{"d_expert": 32, "parallel_block": false, "dataset": "wikipedia_en"}
Below are experts of layer 7 (counted from 0) of a mixture-of-experts language model. Rows are named router (the router's row for the expert) and show model dimensions 96-191. Each number is 500 + 40 x the weight over its row's rms, rounded and kept within 0 to 999. Numbers have three digits each.
Before each expert's rows: "raises" lists some tokens whose logits its average output raises strongly, later layers aside. This comes from a sample of Wikipedia text that the model never trained on.

# expert 79
raises: " moment", " edition", " event", " article", " year", " episode"
router:447438517416441525576486494489468574559521456495519406554469472481570441499536464480516499486432565519545531466522495516544498521504489443475462452492533514524437531479464504505442560492451515544508485459499463534552493448575563470531562431514436543494472499514559433515479519450490512500

# expert 18
raises: "met", "acter", "agn", "uk", "á", "otic"
router:489502504535489502596520430469533462465534515534496512530507469536415466520515500538505534506484428554434582473476441532445531533551500501565502453515479528485495511527509462427550573526549487431549440440445518484570506517503513432576549523456458500502439512505554594524565543471495471463

# expert 123
raises: "==", "In", "===", "On", "====", "During"
router:545532541518555462549454463552468517539490531481472452508488502507510502574452515502486480537496502436504511503403458503442526536412543498528503526460570493444559516488518440560546588473535497405446519443477486523525561538519531475459495498474554551525531512496549442483473492551491475512

# expert 50
raises: "chen", "ches", "ched", "che", "ually", "-w"
router:427464492480457458550497491476490498521488499451488462384452480601429586510469547559500454447497565451548525504447538544419540512488487482421451506500520442520487583506482452509522449532461508520522535521474469374512480482515527496523465484558528473489539532452520527448446504506515522540

# expert 96
raises: " the", " a", " another", " several", " an", " two"
router:464559491477500534507528561521535477512504497564516500506516500447542474533519478420515514466466502503491503481525575474515460528605460518533555482485555564541529524510415456456440445505535569520452553532478504538550418462527546488454498456550495576531467434513548492553493446573525445528

# expert 90
raises: "!\"", "):", ")\"", "?\"", " Phylum", ".)"
router:439450490429460538558467535525466547540517468492496463511485477433535484479524563476469488496445533507482531479506572472497475571483480464489484472484567578546467513525516446526446491485469544556483478494442522481515512444569576482604575429521489526528527458478526470486541460478476546450

# expert 88
raises: "5", "3", "4", " Directed", "360", "7"
router:576497549499487568524543468492498513463526432525464497485474541479580462429444488484483485510451453543580498496488451515539509528517482420467487518450567512482485466511558443522561489582442520563541506487470426512498547503518516496550548466516586481553545502452491533524590530558498497518

# expert 103
raises: "sp", "side", "ly", "MI", " per"
router:547453499447490511529409536479585516569485488555515514477460527471521490478541559530466555530438479466561552484523407522525527574441541474505444576490477489539510530521472477514478483513503473503484531448522489498450462475497463433545535468440450518440492469410498504510554475481497482508

# expert 5
raises: "0", "15", "14", "4", "16", "1"
router:525551543549421524550471479495490524496481509512566488575454493449531438499502559512466510520530519534444483559526452556547487505554472433503558486535549500527445554511473481520542502562488516520559533485512510524454434562505536465439534512521552496525438543430567437532514451507522525562

# expert 47
raises: "ited", " Position", "illed", "ç", ".)", " (\""
router:477447510395445560554475534484455562566535463520507433522478428440533463490528502477510501452443537531515530464495529525507505555518492470497438476491560556533463488514473451482443501468455569527539485472484485515529472447552576465577569434514482534538472450501542448475536497477480538454

# expert 4
raises: "2", "1", "14", "7", "3", "6"
router:491460542489514507558475525525472501523498530566489563522463530517416459533475506565515513478540471498508488536538519544492466541491527517466514556534546529513488461535474429425440504510431404450547546520465461524458579546431529476556489481513449543450446499490483473520492495526467500465

# expert 77
raises: "ation", "ities", "ed", "ival", "ek"
router:586514517539474509413554605468509456503466577547494456510506501454431512484527534514484486532521508528532500550580483521482515529549472459539484525453486412473523474545505454506493405538599503436529444563463480504491563455515497511561366569512484540487506555500518524552497523504565518546

# expert 53
raises: " able", " awarded", " known", " nominated", " named", " involved"
router:422469485506492493449554481526487463414444494501507498430472498502438556525507472538457481409473483467514508498436571465559471449480483528582540582530509430438445463558444534492511459545443502449451520563472512525483516494516476539414421477483484473519576495516472495538549524459508455486

# expert 84
raises: " Incumbent", " Succeeded", " Average", " ​"
router:496512470477539537476494477429505498515422474464531477507506486475528500511473515522516497543479477510556528503459513505537493575538528520444415520525458511540525473491528503505535491549538509502519501486471443535517453566473491468485540568500455554523459457483525565471496489603477520466

# expert 32
raises: "ly", "abad", "ti", " decades", " centuries", "rian"
router:554462498519489498498473535465473422536572530529533510526522462418484420581472464457519512502537476471499515484432468505493407493519517543517467434520497502461435493522386501472482537462455539475526484537483491614559473457468501565544486504454425517459470577490490494515495545532449505518

# expert 7
raises: " the", " a", " close", " special", " an"
router:540463488486485473534531551482482524457479463430540553504550511506533551565555553461493536486488504441525481502511477461442481527569488465469483556498493529563495509465521567471480528521499491472486527490474511522532564455458537579430461536592469544550574605505564535493538522422489524548

# expert 93
raises: " Interactive", " Location", " Born", " Flag", " Conference", " Directed"
router:460417509435446563559478542512476552510523494494514495530519485434511444431497527519517497470410536508565523471523476476566477524562530488475462438541544569533419499585530477506468538455474493533457491507522498493503505454548565405586566492567504546489522452553503466550520461485474519474

# expert 57
raises: ":", ":\n\n", ":\n", "(s", ".", " and"
router:458488422546479521501510500522471490420509438413521506512476473510509490521581480520450531450485455511531463497562501531540542480499518449529447479513467524528520548515503552519532513529507517470452429542445463467526476524560560521426517559515515512521569581500492472480522507525531519499

# expert 83
raises: " States", ".S", " Kingdom", ".K", " European"
router:479478514464463482568495503459468512504520480456525459431541442502540431504459461475529478495536499481561508414540494493444447440519509447480459502448517498548489471525528506562498498481502581514504449465410471441479466502481504445483549545560453564587520458562558445530555456561481602479

# expert 89
raises: ":\n\n", ":\n", " model"
router:492449547423456541565470556484468551553520466522500444542481454455535492458530509485492511440458527519521508496516524524518503554508477468480472475547554543544451522542476491452436535424463538554522480495474460553537498512569550470549570457492431530517472479506551471480529523499460553479

# expert 91
raises: " two", " a", " ", " three", " five", " more"
router:488468430499541513450540516502542461477475529474521482497494495499453577451453475541504547556513480435469438463515554472389462470500492504494486505512497458543557439449541475456491481520568445496458546547529468476561456521516458466429506520469542480489476560494494544571498560455513411426

# expert 76
raises: " the", " ", " a", " an", " their", " its"
router:517509404526510448494512515460486525447517499462510557466500477548471517509504560488525504483544492452524535507501477457490503518558464492486467521556452509561483524413521580498517515474482450525437565504446509528483535485461479563448515539540524521526464539487501490508491479476515446602

# expert 80
raises: " the", " its", " their", " her", " his", " a"
router:470501495477481462547435504519448534529538559503519505501429489543571495462511505483504537476505567533532495433534512470528579522530425432435464586440543524583425476514520470467457580473514495541525498556485500469479522427462585469481553469569513484521518518478485554502534457488442516538

# expert 46
raises: " and", "sh", ",", "s", " of", ";"
router:513474488525462475482516491511564521401436567451572466520473548480478425494542488520540514555504491581391490538569541559524505492539486566531501448468447518406592489490478446531480494512578486447488476522560546506549550526538510558509532535529575540488465569439555489503531525451514552576

# expert 54
raises: ",", ".", " and", ";", ".\n\n", " in"
router:545570560538529521493519523477503449516515463530504491488611479530497558498445508552481557466504444495458521503514491513476457450446460529560508477517467521557492542478505561510500522475437535530451520463496526536503572456469477468547481463500511528461573544583500463454560517440429543531

# expert 34
raises: "ership", ".com", " (°", " website", "Born"
router:501494500366422578589500466453513499556516501518543480523487458463568421484509523510520518450460489522522555491504521528500444517554475455472439476479555529514449520506494458473451516441467509504508466458516467488576478435515558473570537469533411519524473496534520443542536511515462568466

# expert 117
raises: ";", ",", "\n\n", "\n", ".", " ("
router:498495505478547544522459542455471424540473463526540499443566510557526523544453491552505471499545410472493569578571567501528481567561481530523496478512477490489504484475443460505479540442470472570436496438430522503474474454437482448505529485447479472482578545486459513437453512467479500524

# expert 115
raises: "vent", "v", "un", "-se", "-l", "-g"
router:469444482503505427526524516463506457437482537469456537493498499525517559521502556470529476475547504474499448530435491494430442469507549500529499532418475431458468413564532449580496464539462497465470482502472517534514433449426531545508517556442457527469518505554497540513557492508505557491

# expert 94
raises: " Ref", " Notes", " Location"
router:470575454468540514460529526495515523520562498466545461576455502446429460505558603472459493516494478547505445478433437466528462426516525458466471492495528510529573546463498511483445526550587514544497537541545481542467482495549491445524555492485479552552444568492505498540442504519476546485

# expert 86
raises: " the", " named", " given", " known", " a", " called"
router:436398435439449485541537509480528505579449500442550483492469570474456473524466496502443551513458480510453515523494479545517497505451478519543526440474572484511483470586449480510532517445457487498546458410480469553505460547570515471523537505543522450514509506457518523512492486443448501516

# expert 95
raises: "CA", "rick", "uring"
router:475458525420479518556433538450463543549483471491504440520452464454541407483506554469469447460445542508530488488522561538483450553484493478518447461478567513538484454545534449513447494480445539535583487464490464513500495472533532482543567483469421528520486450506514505488542482508447558476

# expert 8
raises: "½", "igh", "103", "BL", "ched", "105"
router:506461490452481552589449526512418570577543508561493467510487500441571434530542481474504526464492549514559512461517559522529501572505509431526487482491557558511410509519489443467488522461448508543563512456531473570520535515569578454544564535577526546500456466494531463523534472433540536437

# expert 35
raises: " |", "==", "10", "11", " |\n", "Sources"
router:443489525464476539534513474477455543558531479514495430510484485463570481499546523473490474459447529469513531470503567515548530546471503480524419466508570557547416519531513470553428542490457512535519449432450495505537518449511587440497532451527434525526503492512540520537506460488465537496

# expert 0
raises: " Another", " Some", " reviews"
router:471475506395450556534523541538475550563554473524518456533481440462522441502526504448482487483448565504531493489499543532548454575499440429475503503452576564577462515558509481511435498465450525507517536475457468507543490502554553457540594420535479506491489466464516451483503492488503534475

# expert 113
raises: " is", " (/", " or", " (", " he", "(s"
router:536508486487574509433535527536475521504433468502413508556452509456561454450524531453499558444560547485524533504574508482532561471492452570521491545545538446474511512482511488461507525450524482485493488508514471483519482500542545478526437439525459521523508518426495497417481474488515530463

# expert 25
raises: ";", ".", " -", ":", "-man", " —"
router:470538505398483518506488533518508554577577481480536506558493463418533477493505514502576556447487532460525501507524497484505483574506511462507455456448550572536429538530510490457480507453422500550496500462465433523523471498521528510572558458526453491517433455473525436472449432480500552450

# expert 99
raises: "ld", "board", "ky", "lets", "ș"
router:461438510403430546557474527491451548560525456511518442521477433443546458482530518482508500466441551524528535464494524526525500555507485470489451471500560545543433502524483459485443525459460546536531495484484486512532477460536564463579581444523455530514477457490532467488531501480487542452

# expert 101
raises: ",", ".", " in", " (", ".\n\n", ";"
router:432511538549515516518552440548461553471454499510471548464434611505497456490468515551569493547454542521497533554521449514555559496444492527489492476507487482443571457514495540514522528414474550494492425499565452452476520481485552625432498510537578473485468494465492502494507425550497519479

# expert 45
raises: "1", "0", "2", "3", "10", "4"
router:461445496444448476565515580539515547558503478530570519554436459466470433535457459491483549486434542572562546440524488558500496516498534480478437468546512546507492593467512456502459485502506499452513491533486459490569489473501578447500524472515468494471451459460532467430535498463464555433

# expert 61
raises: "ight", " are", " were", " have", "ights", " |\n"
router:455494536495511468422540515501489578496531544577470550486434476447544529463488555542558444528547458519445506506482491570478521394521510470527527496446573437468424473495557508491518464481452544448532533532480553525543468514500502424476492505509430519438494514467513491566514486519495463459

# expert 69
raises: ",", " |", ".", "\n\n", "\n", " but"
router:423442514449499559540563600479481536599513467511548473506462432509573499479482523490491544521494576556498558468557536473545567515511458448483462503460494559531452563526511416497434544407448580553484497527574429441549458506559521517550528470483537506542487488555551494441587515530460507484

# expert 108
raises: "alle", ";\n\n", " basis"
router:476441513394446544571506538498451551550522461518505463544470415446546452488500514488510502469448563530518548449468527523527495560507487465488446463489561551544470520521472429471457511471445570532531495472488489501553510446542555458570577446503445536514452471491508492479525496468480534451

# expert 110
raises: " his", "ening", "ension", "iation", "ils"
router:447445494432431545549479512505453538541535464505534455529460436448573444494534525473509503476442544518531531475516532526529477550510495491493440467476562537553434499523493472469440534460458555552528486491504480510547490475539570454576579434525447538513483455493536462487524483478479552463

# expert 31
raises: "itude", "ish", "y", "ass", "ous", "ing"
router:554464505478476461476514460561556448441486511535487491461543478472377526468509452578456496546490443487505523479476496506486510476489470476527525514439450408447496537456459518407509483516578570452491472481484462449471562502515424536510410566541432492504502500555555516485481511493554541564

# expert 109
raises: " ", " a", " the", " two", " one", " several"
router:547463525478483459563527478524477528545575438512518527509450422529493509440558569496449556573502557523473523443569487560518446448493493412475451469561435488506487517511422563559497563510493510512458558484475461512493525522540469521461521568485504497450486524436533510511525513456601534439

# expert 127
raises: " Status", " Website", " Result", " Awards", " Rank"
router:424480488488538500489457475525473446552580458485545526462503473462572515454441545557573504449419519488525480490449550534536509503444558467411506455480399524530480468426506527442490522503491497526540461499494485443494505498534585503530492548556564419512506451510577475487481465531426497466

# expert 22
raises: "ically", "ili", "ics", "ic", "ician", "ility"
router:477432473489513507455501535578518483497563503490564466439559433519458514508540531517488463497455464519483501521547516572495475493523458436500455514550498586495498569514504485493538554520400565442528512440523556438440496508503520490537449501481448492423480516452501504476505435500593542519